Below are experts of layer 2 (counted from 0) of a mixture-of-experts language model. Rows are named gate (a neuron's input weights, with its number), up (a neuron's input weights, with its number), down (a neuron's output weights, with its number) and show model dimensions 96-191. Each number is 128 + 32 x the weight over its row's rms, rounded and kept within 0 to 255. Numbers have three digits each.
Before each expert's rows: a language model's description of what the expert responds to. This comes from a sample of Wikipedia text that the model never trained on.

# expert 10
What it handles: Table pipes and rows. Pipe characters opening table rows, especially header rows after a blank line, plus list-item hyphens and units like ft, km, mi.
gate0:133164078098169128123105073131171145145144165149116164126095137180098175084140147141141087182103117176131105146126130132119177108161183155167164077175092144173145168130112174171121095104121106177087132106099126159143107159158147116143100074075206185171161118116175097109127126172207160104
up0:071142102151076215126177111073118131119118123146208082098188169198158131169158135083177124106102129060131089075086146132118095161177144139078122160074123093149161119139134093116157137122157162096075123169121148117113108144135117041119091131172129130133165112147145152109084139118113124126
down0:117102132157166196057138107153072054139160131138129100169114159152068078060151186140118095077108159119109105069103110136102137146137132158100132117151123159145201126146157087186113099104112173122098128129113120114114095120159099127143135104089161099112126113100101112129110104061182105136
gate1:158109168113106121111144125134109162069107133110132078122080125117115124171087135132053141167096145177099124079108148192101165103103119101145133145127183166155152056188135184133167102192186125106134132128136156152159161110153106124152122083092183140164077165135127092177177112148070094134
up1:095039175145094152163163154165159157143139077127141159158163100114131082114176201123092110146182134123124176085144112164138117155144134136080122120140151186052125104106105164136148123109132116167169112064112118126216127161076120147117140097188162142108188094136117078148213068157145138181
down1:129182167126130149144097137194113134143068152170083071148193144136134117063170100127115111114177133110140129113117115116110143179077102123120107072128186123104139132146145113160109133128076101075169137111149138151144113105140101091140136119168150121160177146191126115112089096084114178148
gate2:121133117142126122126161110131158143147155134149163150159112103138162130085133053127137090103152130170172022094134165074165129129150131179124084159088139200155117140128104053137108109121119184189131125091135074103135132134129091109197109148107122187143116091125083126058104135099115119136
up2:107108099155128182141129156080143172090117124095150175113130134151078097154185097105192124189139147155097136144104126134114145167104145085179160095118101081114133092168156151182128110188158144108114106184147104150085175160146111122175131080064177121095164122089136132142202094089110112080
down2:108151131095108105183102114219103073091128093100117129068185180084085155129113121122107038089076091130102126150086173137113136170135148134138125096185075131105109167136090079062161146113087106098083084131148077119113077169135102122084090144117118105145165099123169135113156173136175180167
gate3:081148139040116152123150168127115117125144099109083154119154087127149170120171146189103146102099123149117180118120155108134093197125128117083097173099159153125107152157109136110063123171100202115166061120117117103145115151129159118042101147139195118125113143137148102094139160161088085100
up3:122182141092096142154120158152109098166109035176150151111121203118117097124180176182131182153118103113116163133115094120163141093131090173122161114141158119114165104128167124099122133184103113090119138164139159150149199169120089093116180202121160105124059092138155149159076144166111122126
down3:108097151128145162145177077113190139091116111126126123116081115120117111076185106151111093186108136139143137123119157195038155162117110083145104141147117151107111156088148136137159049091133141143048074170147113121136133115154148100140104121133107079101151183151095071078137154154112109186
gate4:185105145065128157140151130119179097124053154189125110139167113202104037076153145151110128163140159177106132137148085149099131161135183170073126159087113179078112170079169117112183113139098163071169120138132166147202131118137114135150094109134150139141121114134143106138124141214173127150
up4:104223148125159127128160171158136100076130126152145196091152096097103110178139069112110127175143116199097098112092152123093082157193152124078113156175165128101145166120087108126095132140135147114122185085114135071107180118149117099152122156162166138120070127136118122089117114114099110148
down4:136181122155089169111143168092131137194103127107132198161093108067126125126115154094222130110129132120133131103127107087136134123178109122128122174100143196128079118143104115116106141171173087143106124108123112132092158138124074124110100128112136151140097161128140115102173152065105091118
gate5:126178118161139127167160088131141118091168112148134165195129112102176094141120130141143162098132140188113125087080151181151166080148160112132119139176075121132116077037142194095144113083141105168107176147136114137149122083117143089139180147095121176097121116073140118153099169075168123153
up5:117153043155150154102108150098167118182121137101107111160127107180174140184157141128146127191119120134175137097093153107081088135107171133071121131082163127115165165177080153121132165162140116153133105141096049097153098122149128125190072107137164131149114131134120143124143154150100172143
down5:076184142109053116140159131123120107133117066086104192115143146116148110108073132101114156143166139135149174096165164133119114173141134137117068073099160116122119102099148078185081037138165097132095093115110107122126082101118127128106114129176077083117158160146160140162159118122060140115
gate6:079118104116118128175134179108116179159091132108099130131142181159052152123142132114220126087158119157137113134150179103151171148083125095119153129206095165110112112137152140071112128131173096093069108081131120090090085219130134090123088146169126130150104196125176105167138161181167167101
up6:141155123108160113173091160115132129160141128138126124087133136131191178141159123124219077115102152072085205185119123119110145126091116057140093135142123142101127149083131123112114129125140125082126106142135111133141110162176122133079085136142096135197150132184141106117163149141171157143
down6:137165149142110090063180078126093161115169135081133117120110128073156102114104162142156111170173132079066123065105099134106119125160137136153091157113134184160091158092116132133079128033157134120096136153150156184118083100173133102112141107126101149136136135149148099041099131123050160173
gate7:093085077056118101145136152124119134088093166149064157124081123156108131115144120134120173089192172133121112131160110130181114167155137145157142106073083199150170139147097080123145144177155084084149106101154099155124143115123081108136102102113087160114171098113123164163146065133195119135
up7:147137162146099190054139088223088085118156110149131123142191166166121136096107161147129113161037182192151137120110121131143153123119153131144107074091136160092142141087150179152117134097126134127107124115099107092137163111118114091095118134150141125120134155082116098106138180114100108154
down7:058089088149140185111113117137074123109162167117122131141163141092041104134158135122169111123132077092093048158174113154107156156144115124140127135110117118107123094123117168145093180140108109122155097095077115147174087132134130057117161100130169129175150154134143095102165061089140153126
gate8:179156120146136112115157107137138102123077106100111133137047053131123142171111089207144105125168142082110150119146089155132124099153097133116072070082109096150156113135102148131205134073112152126186174115189128219048098178122128075116163131126164134162096117141161133132112113137118159133
up8:117127175116120066077131167145119165149144101162142094118088140122123077131143114080139157111123156151102147135137101133107138149107164186170174109109111102105060198078173110134139073102121095060145108171138121129158161119104126182159166146115110167140169160106116078115118100179120141110
down8:125107134157117067143115127111191094157100147097145159170123112132156176155137139128099116151085138101088084170162106076151068120093093081127134134182102129122204074064120086100095118141119154111141141129182103101092108138138102111107128174161151117117149126187145159118174111128089061121
gate9:064093070130140126183135118119149131141120127076147057101144149128106112124088105108108099133113128192086169126125117103116127120104082125137114130119082140110153098185127136128130133124102186086099137117156103123174156092103180185107164077174185109081157127155105126098091092113128131141
up9:144103150154156143128105101113162110127189188146146125123154138141129160166102100111094143154109088137141114151156142088146167104142136052149134180082149119072128102131166152081120127129154136135062122141111099165197124134132105155138181061165160091127183188118139094196098134097149106110
down9:105136101131109150124109146165111130086070173151119136137058092110179147136140076140144189113183073099070115107181153151145100043120100122166105075110062119071110097207107103132108162140088131145138142080121104106120155169106152144255132129145133104138136142152086130134099200123155130065
gate10:131144120073156088071132205151138107100123196096118073109096142192160133089122063161159122092141151139186178142108106147075145077109133146123145123126139070174189129105129154133127090166208131126132093125072147122106096140099133106160066102135062188111154138111145163117150117099170138082
up10:122159159127160155111208140099108126181126189121150146110139108089118149118111089134140094116100169096127080008087155077107128138160072136019098103131140159186139127128083109214160134168096098117142131148124120087146135075113129154123134143150143144192141102137110093092157118171166173118
down10:126092093122090159114181128082111097106114168119120162056156142085185143132087168087108128149115149088158095147146092056128137114174102144129122110139157161089144185055172195140072137133186148158115102111125160139096145098125153138156147138112110132088178170088146172127106160132081079099
gate11:117151150156161086116130163120110111163120134112134090170162118136188055106053139082186147154127135134148127149106125130149122165155089099141191130131162115122190126120156173143096140182159153086136130089135098182065154123154120103135106134091130145152144114138108131098101200161098110158
up11:160104137166156111131152136114193161084169123163154138142096123117147097185069077148137079189163140100073164117108145094171127153103071108121177143197124169116164146120169138149140165092114118083106128092144106096145129161111155073063083164116170180145138124120137090127159154115120105142
down11:084137075121152144129163191123131117128140164147090135127189146114142082208110122174175043136068109139096141133159122086087135167100107155121139168109125128130083104137125182133176155112130075148116123083199103113084127116068137096096099122102124122122178170137083173102131103152174060146
gate12:165115142188133127119137132135102080139190075079052133108077059161114157101146152105085091166115132146126099105082129060065117155187097147134177152128080137156126139162137135117086114137085099156135099069132128095154128058106141140130132109122109129162130112172155098144145102122146140049
up12:128068131148175070120168152094171116136206180133118139129141178074206104161138077123178080159139130116151119059076114132117091092139119131094142152123115139132104115145214144149171126107228140129080090084158091138105132122134105172139175169122140077109093100175097110099153103146133157137
down12:150095129115125130126116198104159146179107194185121123114105105067165173138091136106133122136121136119189107070126107119095192071122142165126165153157122117071150107103171194126116117113143130096123099055155093135130109167123175114099071129105066074131103143139111201072124122148149152133
gate13:154205096177086169127122111151106108144062073129109139184087082162141113083152140081084127110111163086145146186116111113160118090121155141116114071108134164090108113094134096118123097146140147170140092133163161182176114145140093077199126127127149110094107127134039108065116079131083125114
up13:152145169136147161105195136134110085148094191138121081114171088118193100149151148083087088135102098091147149156114079168160068113102148145164109145142104139156168144137118135158066093195128115124134137136112134118074127129124063140189132142163115188129160109159175112077090142146139125114
down13:103145131116227161104131170147096097142151182131138181165096177117167171166165131159187165147165107117054106127200190174163133115131100104148131079123116111112081075125129130113162132113103108084138146115115045133133110140100166204150113142107126101131120178111135133194203068165135105171
gate14:120127176149155126187170067083159082071081152093079148110095117064081102071117164139142159099127120114133034106125157140175105158112122134127149153129110153137121068104172071074168133136150125077134120145075115089106124115172118089158140068119116145114074130134055101194120121154126141078
up14:116148142086159096160082109086121168147078179134138089166084120124131189145137223158126177117178164128128169138134097100142133076159166092147142100122155104078147142154144152088082103120108195109177115165113158119158080119160144131127149090150086115112159150146102110150126152148115084157
down14:093143121079157128143119131086104113107110111150130147126160124110120112141118088109127091124152151142154154108158081097137186122171154131118124133151128126139190082140129144177073104102156096100164137133156139143121123126131159091121240126088140117152150155127158222059116092121117184200

# expert 12
What it handles: Of and prepositions. The preposition of after nouns in names and phrases (Museum of Art, field of), plus in, on, for, and -ing endings.
gate0:132104172141133137109155172183085064109127108123068100138139092095163165130139119129109149135054187154108121135168220106124169117180196132082194066193124203109147125161111197109105070131098113107105119146145142134170108151104110144147151164107094154098071137121136134136099175101174131138
up0:144170150076112120136065166111121092122018150138114153084114076117148106168141145098183139118148149103159136131173117188087143106142186108139160134133108131128068117081113110121068114153098153140170202141093113154180118161187146096087127138143065131125122144120117102121115099092101116107
down0:095142104214135126111100177103075121220075151144136092130127157102140146023150155169109101120071171095111098135102190142119118084164155139061155149170140161147131155113112152100141151138094140141133081106103120112100186173096148142069127178068157124096122102143095112081123086145126114097
gate1:109116125151113118126200135092076076132105178146090140136106094126118164072171132216158116121190187131143151138153134171076127152089138126147115096160174159083133121117184097109110124164156118128111092081119128134162081172136098088091164117131105114156150087126126129146167164162163165098
up1:139136114133151122138124111162165125172144128156132077141207166165152097172190164106137106107174112157123194139108157083085143094155135122167125111143156116101115044102184103183144116172131132124183137114120158136135122107121070102169093114120126054087114118109132067166089099169105157126
down1:123120121112121108091164063164131147157119073136104103148087175128150131125134085104160172111161150113143120136084143139050122135058175134154143147149129137133120115166166095126138132176086107096106114141149146101094149160174176158143120113094063167136117089176159102071146148172186157142
gate2:097117122144173182106164137112185155127136106178121139163102156082185113099133147149121147123064140128135070120138116117125189182176149067202164129172068129102148072093105124114159106169164113119096112139142128162147100107186139147146130093088068085163121096101129134079109150099115166137
up2:133086076136127110105151120141061142070142099126106117160110102047085110073104149116106162120112102137147082172127185072142093159129114129127176136126111136114125076188057126167118126139159093109186168108165171138155183164159154118094107099144137172130106073160121149072126122148111077159
down2:115112160103092166126114093160101101138098104141127123102092125092075114164127156082137118114146126142125091128153118187104147066164142120140124106130150182121160144101156127151129164154123123112132150097062164144093111134184195126073136104149102075169126077164057137137189197151093067122
gate3:036146103161099130181183171112132139152157079090099146139149075144158129090135146079115114095080128154129137182169109165120116134177124112123104147126180130181130134103082098123125123141131142153165165124182145134079210176097148058166133108113110162170088087149198123121071130155058096094
up3:047183119174073096162140116147094151151099099095159112115167146137111122134152131131122161122124060162132138114164103116169135151187105140160089155119098127180143083117112064119057110144160103100148109121110081155102142152156103082151084103118120112062120071111106128136078151145151098161
down3:123170111157127096130104153154074100091063166144153089110143134156138137149145129096083132094156102136166144121116146193185113152207085130160143145137127117181183098161121113193115131139092147111118178115136153110131120161161094048122173162083093108134135171083093082137150134154191113180
gate4:131144167134126166145066129176170186168138151096138122120073191128122124133127150174165096162119142134138212110081136093061117053136095151105109108109111051143146095164138114182115156135120125144081148106105131131102138139142143153136130099156164126104059089170129105137097168155114082124
up4:139143128222117154174107137138169161201149171081203116095141077173162116152135099169121141033166167179150153071164186159160119158160124098143147127121141144119096113129119128121129127110146099111131097126110149082184094115119165148106100150157060073130126193165096104135162122119128124116
down4:157151155156201134093115151163094095141131168100058162155127106156116095134109118191089120081156175133081173097143111080136138139122069122151170110127164093130172139149175113113137146172175115079117117085095146155091140085133128127069090067191124141123101143180124099111100042144134116104
gate5:080151109135130087137117106142121141136157100065123153096191167100062151065133089112131114094178117151112113149147078134142164194073154126133086158145198134194097109139127056120116055144131120114078100116115051143185099113125147169144103116145094148128133126101213147116142162156122199192
up5:098161104119116119122163068083100174143137140105127149119144136119148115078159105096123103094167115089138142191145115119123096150130105148105175112157105169152122081097092063112050107137173117117161124158113119077173125121105087137104124134179105154144195158081164146116095129125142126148
down5:168084177155170113162154123147157096129163113096129151163124166098122146167158129087141095169122132154101109120160124108136140147145147149165128123162215165162120153168140193143230135086116147111070158135144066155140099173134149123137129132113100130150153095130165112139130117082123169162
gate6:126080123109148123178101129150104149115122184140130118126112115090128121120071104189169158105133149134074112125168134146138165127156126109099033128112084166148112112064143125097120120175120170127096146115133167105158158132177137070158203089103135120119074143172160141117139169152140167112
up6:154174137133146090109115131097124087171140190116091105147075104123126104124129166124084076109157150108064112140134136123163146120140114094101131064087159081161143125171177183083136157151088189166170126147116172124147117162158092150129158128113160080127131112173119205141136120134136122084
down6:119210154127121116066154139175135087111146135176080077128117131128105094135091116155073129104103137174111155140139123096165165125140144159136164101129100100165105062136183148095040173165134165138108166143146173127123127137135121073127137109085190167159115135147134121095208151139096163095
gate7:110109122093106125112120050119136057124124069090107122108155121068108120116141115212156208164119152137152170087075172123153123110165048147120132132143090176122186108166123123102145147101168115091156136179133080096096120104081179131160189117143124125107085108132117142109112142111234130118
up7:156149054112103146094123205113082100186139088139145182061135161170151143156097119101108155124092089142181077119170115116036121116100120109092146127147127113084108134133097111101126144181064136103167124136177119102165164122065135149090158139141091093158138152058158141187161147132111122132
down7:159066045140122109121128139146129123113122114092139171098166148142211065193083167103111125128092100093161078130175094138125123142172154145113115132146122164152125118089132119170099128159167127122098103131118109167194129066113122130099086143175134190126118120130133076118146123150098158116
gate8:167110055095117154186168173179102151147061130117159147049119135130148175133133155120110081163143138117126114134093080110105157121114139102106122106139109098076157179151083123113165103096104101098123127158170148107165166102153162104137115157190126139102132173153135073127109147087179142130
up8:129072189112135176108112092110131099117149157111166121172090138155141116085119188134123121153113140114184136111094095090168155145128070148081186175142130152096137112095125131161097173155130153150119108113147125140133160093123201112179107089095106131118079120177175142159106130066175121116
down8:112126106054119164152144162119138108160141137159066118159094110125166133151174108154128151153161066097159132159120147124097088139164065130150102139098162113110098157150164067094094091179121172084105127144130117126125153127163125139169167163110139147112086103127165040093102108097106087164
gate9:176105112137105143096118028176074069158136113124071123117113123157137160153154218132148178112097103107129108126148058103071110200088167082114143081153109168117123091066157171157115119105141143111147121110183091145114100148092158138168097135102148109145111137160121121144109133108098141117
up9:066144123118149155132177151094139092122191145136080110160136185148183158188127143149105135150105143140113108107108078127079105068131097149130175080052108161151109139193135106151082154143118172131120164158122173080187102119099134082085097135106135099075175124155175128083119141085149139098
down9:127135151140143107127190084163127157103152134164157128083134126053105105149070064108111104119176181160153130167200151124159137147162149123136108174135152149092128122076078062074119139095065110117136114135092120133182077141147086141181192157143070107116129107122076158113061156111116057140
gate10:059122093133161167124118136075116137163118112168126120213219188065094183178133164145114148153152121137139132130124122146072181119086117155192109132013130112173151061096171140187090114157125174121092081107114094159129115068154119085105172130098086119165131103115143094149150097104119144123
up10:205121123106098180128113105126113103171120105175137080179127126144106111124148094069164138154149161158111144084113139097168132143157133174099093154143118144076168197095125143164186132166096153145124104105134127182095159091145179083056128118108135158162095196055069133081151153117083204112
down10:144136147130123125056125129128129132133182081102134168088129125141130108142102098212167174159149102146134163098129185157061133192148078161149132127108128170137120170133094132116080157095147093113115134149078107061070137145160128124076095175194100161143108149095159112090154137094176121101
gate11:131186146159145115116124095121089129095199120148129105100152175083100188124095147149107105145197112154125143206106132054096141048100146177138116108135123107161144178090157174072175092068124067080121134122096125144124138109110140100119108104130130116108131135172138163129083111139177122117
up11:152120139141113186116106125099164100096204116158181155164169077073103115174114163157085120156122114115108136155139090124118134087122157127136124109124065147174103099103213116088069161090089127122076116116084104099072142148147138136108096130136156152077150208113087153113146169073106150122
down11:118177100083148133098132120108165166049145115149108133138138114159110174151131158177096091165169085162050119215095095133137133124170108095093153114115116156115109139149153140115106165080142122102118104126125105147141100142150173104132099080151148114127103185099123087124099132069121174126
gate12:068145057080081158087108140110065186142088033179138093146094161098061148122089100150107131149159162124138137149118145165101136120173107104106114185140154166126105157138122115148139084104106121120105127133089158172128137107117189138189204084118114145136147146119169104146100061135189140124
up12:170157167132140110111086148071096124145104125123101121121105139155108131177157105142135070177112161107144090104141085183147180104111166140098127164123147125112123130101165197147102177119113085159090133126145154056152117056217127120098146076086116121129141033118160116153069090141136129133
down12:161117129172093097127116114119107118140153137145134122134078101145140100095170141162155146132173151100110197197165096101144080092101133177201150099133129132165187132157079067205188103130090143143160152118167168107138094144133095143094127135120103031129084123185112064144149100156167103134
gate13:098102149131109118134095092107137131096107095133163138161106179139142119078141126123095136127153116148118117139145075094080130139148137071142168118077149157056138146115154132108154108117146116093090128142124106120036132104100085133129123134123093088101087188106125066132109149124146132122
up13:138143121088083097159085161130078165090156127107071085119095132104135103150156144147108082171065157142099117147055137101139118098127151118141144131214129116144127101055166091102133142083103127058092072135169103125113122177123150126137148124135171111117168126124137129125041069155197119134
down13:149119160100103171118143225068162165155139135110133074106174087150170148092115132093118075139062158107064125100123126130158105100107109096102188146122107154164108157122130179116172181133105145141081118125129139168153119127116110098116160165184124179133155140079139124211114136102157134110
gate14:180099060197157184180131122122153129130133106150131101165145106136094076061116088138139171077136133078144144134104102089123065160141063102124120073116099109112120148153153074138121076084090102151165084071122101135138115107121088141109143108133164133111138137153172131116100119139131120123
up14:137111099074146173118172173168153127081139123099132149128167101179115133111095109104150127159148188157134079123131057138147102116118115070108139153153124131157167124158135057115133131171098073129097098096180091121123101103181131137100152139057135104092137090118092102125109149141096121104
down14:130105122154189133077104101132113125157094220083165126123147127167098152123122130130114081040100115089103118056138073121133111137105135151081128074127096147137167148081132141180149098118132126093116043130097057112090114085127108193131188087132103158125138130134083101151139063108180142165

# expert 29
What it handles: Spaces and common nouns. Bare space tokens before a following word, as in sea slug, plus short nouns like water, land, car and infobox labels like Website.
gate0:114131168099129144084159158087105108111114162112097096117151098140117129146123135083163116135125141122114152118173113137166089119163142151157151087127123121155078083108100149152144100130181051151116112197085056108043084120088098137082082148132185155121189132091117103154181114114127080155
up0:122126109129170135102140100148097137144104131207157128180096094146102137116101126137145135136113198100203158203207101160156085145109145121086210118158141136102147060132124149111142111127184117163128153087164165169167075112139065120080090145103119146116138129170141133086128125162145140123
down0:100141122114099063141125088114148108157163134086124125143136135104093113138197102131123128167152144164112171133141131071173117104105069147084085133123147097140184107158077099127125185109206130105125146126162130095179133144125176082066170118176154095084109171134079073139093078102136176139
gate1:156107151108127069137168147127121122149178141101070108147149067143138121162172102163130086134092115140132116135131126129109065101083094168120092102106138151100147118112155195187064087167095095098158158111139142131105103085128117145152140111113135114191128125100135156151155122125129185135
up1:085142140143118109143185161134120070111173135109153124069145143191176133107101149131136107092104187191178102093048037153142140118157165112149126174053093139161138090148108130123101137139125175095169214125106086133137133111127138105127104160139046155129143102145124142072164097158096125125
down1:123159134172107110097161104060052136106238128134115141158133133138136151112094121125147067089141144102164110070108162155149144189137157169121124138137170119166147136142197156161141120103172136180069138139178119126106122087151167075116091099194097136172128149087138125098139125093158138171
gate2:112125116103111091167099132140111138103101139146151140167140088075078141144112129158107100088164178151164170141184094110162176144086054133113191120167177154142125188136150127117172094124168122126142120105072116175093164148150073158188127122118112133142126180170149176143079139121131114099
up2:158072108139136166182099150105147103103158134157143155152136134135199161126125107156079082126104117141091099099144120125122162133138125128192120197082135159124116111149113086177141140103182059091153166167130139173102106133156179115158052148161064085192105105153124170167081128131125139131
down2:110167151111107068102076137141089122098116196125122106036175081129112116139156123115073106149102118115100144129216101117151116117096158095144151142144142065055114143133183098144167114086140116142139109130094106153101154207162110060152154118054058168144179166116143092106152126105115096122
gate3:161140035139154102198144147116148126128145129115084084190135135144127150159073106079112085105138121121088116112102141159170154097149181163086137109085123105143140150144101115162105161067171133076108102106190125152126189175192108023140175111108152119103096116120138196131120117085130124132
up3:101111090083120168201159187104113218112135152133092092116071142122095142106152126121078109095173169108141137178118117131077148138128143094115099120148133123098104134100106137114102183139099096124087132127123064155165069166162122185190108111158142165128213106153112092097177108101166121139
down3:110107087141141111174095204109097093128166118148072069175136206152135105138094158123147071171114104101130188131117072114166129124173137115088202174175148121142154049129101145178083116138108078095159107129182070108160182146143149131117129150154187157125103148131131127098102119141128128121
gate4:170164131094122108186141125135147149099123154076105068109120141086193169150117139091166114110116112092130101154100212129143133133093205082166153150160170107122152065186186136102117175187136183102143141155170119152121132184159157105075070107150101087149110126069112124165111102138074161079
up4:072140102110129094114108186129105129134163113107146078069133097120098079119100130159176136085036085125135099092134116113139103111157160124103098174160127126169138105121085091131109122090115163152092145128106133120136100097094120161074096167151126145072128162141139148109176107133160232145
down4:042114103152087143112097120123088112126088071076146198138103109129163089093105125187112152063139128137121144160146112088115158112170082161112124149150166143139150143163106125167087176161150172104121158100083222113123117128120121160163116134157083170160102094108109192130136115087128091086
gate5:226170118158115145142105112137157107095195082116150149110158146132166151157139140179067135072166147087103078122110109070137088063106106098132149121141135086189148107125198117122070138161115114124164160151100128146222145164124128164171115118084096119185108134083118106172122134159150091129
up5:128113127144186118056148122088105148139111135131112188143128146079105169141104119105138143129134091118062131125155170053091102174107096099170158124129089169137107129115147145063140184179121165099166139081135119199155094070148111156099135133136133092105095109115101170169156145123084138172
down5:103137171109090193131152120161142111109099176117158153118104146073104119133132120148114198151152154075149116090148147137144111116198176162154108163127155100144083193122092140166179118116127093105156134126113126146142147119137075097127178143142113085121159158151081118121128151112141184127
gate6:110140166098101106119174061181186182084137104156070208138087078102088138159121121107137206205146099121144139164129141114107150156065126085172153138126090198109153124134185178100120135106149116125116075170106154163131135123110131144150127143139092149132158095220168165138167113130134093137
up6:105111062190125136156161116058148121088111166188083122100162150149129098096117170184120154157114117117127081180052134160141088190110124145185091159116182118166146146099106125179112126097128139110101095104100173109198141106135124073090127142103135092113118102125164124076117177208109160111
down6:153174190092125140130088141117141160127140162117127109096168074119128149070057172130116127163133101116099158155100165129159166131165118123099169184163167087130139086098159158130106122140131131125060128099125125097143114076126104148096141131165130138100144139132126157119100124158139192153
gate7:130131118070152084119155131171094160092138059138164123146120209108106092123147121092127151144094088115089130142138064105179161127090094175083154192120131137132087157116137098112101096121093169189118129041087059106112130135091133134131138078098130079078138141058160113063123114123095153103
up7:090158168121144153109114116125131095092083166095134116149124134150098151133165101140095146161147139159121108164082125137158116107180111133108118192101130085091071135099107098133078147131065132112071192121156175110125119098101132125184175108104146118144170129098063106154116168074155100110
down7:117122108095137162117103170123157182090176084142106146143120092112122254170144149180174157120116071088027116114058126147147105152197180145174127117120025116078110117103104114119129108136106150127121144070148165077082127172128140123130152151069164151096081124136148138111082177057101149076
gate8:093122161143108149067156098145112140122090109095147103100110076139079140185165095162093121118139112152117111074148095143141123140121099134139184174096154065192176157143086117177109162194103172100117143168107062111151121105086131101127140139160113146125145107190230137148150127129067095077
up8:146128110063139179113131119150174164132096101093154102168130148191104064182131151101091160096129126081065087166115172115151147188169155087113131102158102088161021106195070157086089112135114133183124123159194196123166095138083139119140149087143195104156120140186114110106107045137178151089
down8:097172170137114101156184073129118143158132075172138139129168141134150114132131119164165115081120189089156182074154128085115090157146130105106116155108184121147132186128097066111142104165127152173144106107083121169168133143110125087053107134119120084085159114144118207094052115068118085085
gate9:104109131147082146149157137120157150123139107118151134181144140196159085120091063118076124089076124102182163126126144120152148124118131139078160154044132146118110130145106122056104052134142117134089157132163119168186136134153117128161188035161159121140089124155116076117070115101150132206
up9:108164138159100112127109084159099147156179188086161092037110119097112154165186163124134159108168128154108093100153096153099123103179105125159165105060113123107142119088165144156133138155118138102131116216072086079142103167097155096184168137105101112153130129116121166122041153144154149122
down9:083186137216129084060124143105114185136179153075166144099141093096157124106098201103136163123133108131127083139134105075092114109125178161125129110111127122121114140121074080168133170157105111083163122163083121111047152161086114159133138140091139091156128149186160143129075157133139130099
gate10:202172130120143082095159095142195112133162136073094114164184091154128170130146061139184116120105135155156195180119130089154097117088126129158127085171200164115151148103064142107099134121164145159120134159066112151114143114126107120093060088129118129119103141146170129113157163173123150134
up10:121106169130057126191129126184097152116090146123119101116130112131142184156134154150116141075113169090154118140140106147158119159121168124127137075175166101165148122129141125093101190200142141113142182145109122047195109177123119078126127155165104133109155086129130148118110124137154163122
down10:165115113145142129134140064110170143096133102173114138174132110110167166122152151170134122095108123103147185139106132168165121127154138117156162046155187135147158180183153156125079106172136093135108130117105129130142037154145091171082120125089183160146141147153132129153148106139151176120
gate11:123154111127172096138091143115116125088145119112111185125113167168165144169125117139163127176146142069167173137117120142104084134146099119093136152090133171120124160111103122137128158187177152116157132124231185168105082093123146098118146140142080123138111172047168124080066114164121096128
up11:115117108113090177115150097087096127175137138138134092132112180124090133107152126088159221131128082179155108116168072129050145081148163087152110111094151100083107098148121139121146085108171184085157155185133156114216138113138159108115129172101089128109172186125169217181146141118121111151
down11:146142110149141138113160044109125106171115114148132071113115122132140161100124099144139174117128117126172114172144130115076128139103094148128125143098166103082173128146215042184073217116118070137110145088112093133175137157090097136135103146134169162123147144168153128213112167162111139168
gate12:155163052122084129099117098091071122147131104117141130143106159089123160178175117111154158152083147128130142173072173111155119098154124131135149199164123102122160157104153095136174180138154117130131139103098132082107125167103107119117134127153094120189155152087190093115107121126144139087
up12:122159162116154181175113080162174144073166097124120062150142123127087107120145081153209122195116120149182150130168123128169127090140160147089190161088113102148143156075096122169140137168093066116234173080178103091094070162139125113138126142126121192137130133132178144093124136153132135085
down12:101107228138123132137094114109127123087075122069125099103086165140135107100108111134089109117205104126167105105112098153163072230104132156135104143101149117164190128103127122090133113080108074163102167111136117084128122142123105089108163208130061148118115100117106105101104096178145188083
gate13:116116132117134137129143114166141124141192105180149129188134129134144152132083140154104110133128142144120120160186180139151079145123123154132163057108048121120091111118115145109143096083144161086136122112166073116099137096111094180096095140089117093155066117196156141082093119095144177147
up13:124123125145094193075088183104100121065072170113107086093098116141087135129121118170133089036181099131115130154130140148131156167101139152090090107120109095161189116144114123132160149094130091160135164197150111134083137118119098120159145131110143063168123107104129087114146095109104110088
down13:091155131167136102109109112082099162178148118082118119085157115142104118064118137114114123112114084105124102124129115166075113086082098165166118149128095180133171074110129129184158122163196132128083145092064098095185118112099190174162167122115200119200113139106188116188143157115141139140
gate14:195104028094105144184162118182076085076134062081118045205136140116157140130069071170157144071111173131133125144134091126121136118162243111114127124126124140123157174141094108126078091137159154081134160113170101140082124163101129116102120113129082077141119126106165159122138083148120137129
up14:085141127157142149117123066116124119133186070122123099138201194116061091156142156136145162135109226136059152142161108129101105089076103108143087156159082119124135107152126182150096147122107106135159138089160088129171087158125145206105147148128175149079087102098146134106137085147095151111
down14:119110116105156131093078125089127122160085155146135100137082099124118124148125087101153080121135157193080168091209163098137141148087112181098123167135115170150126118113139118125146117151145161138099043164119135152125104095133106208079175093133136094097056119097183088138084135200082140158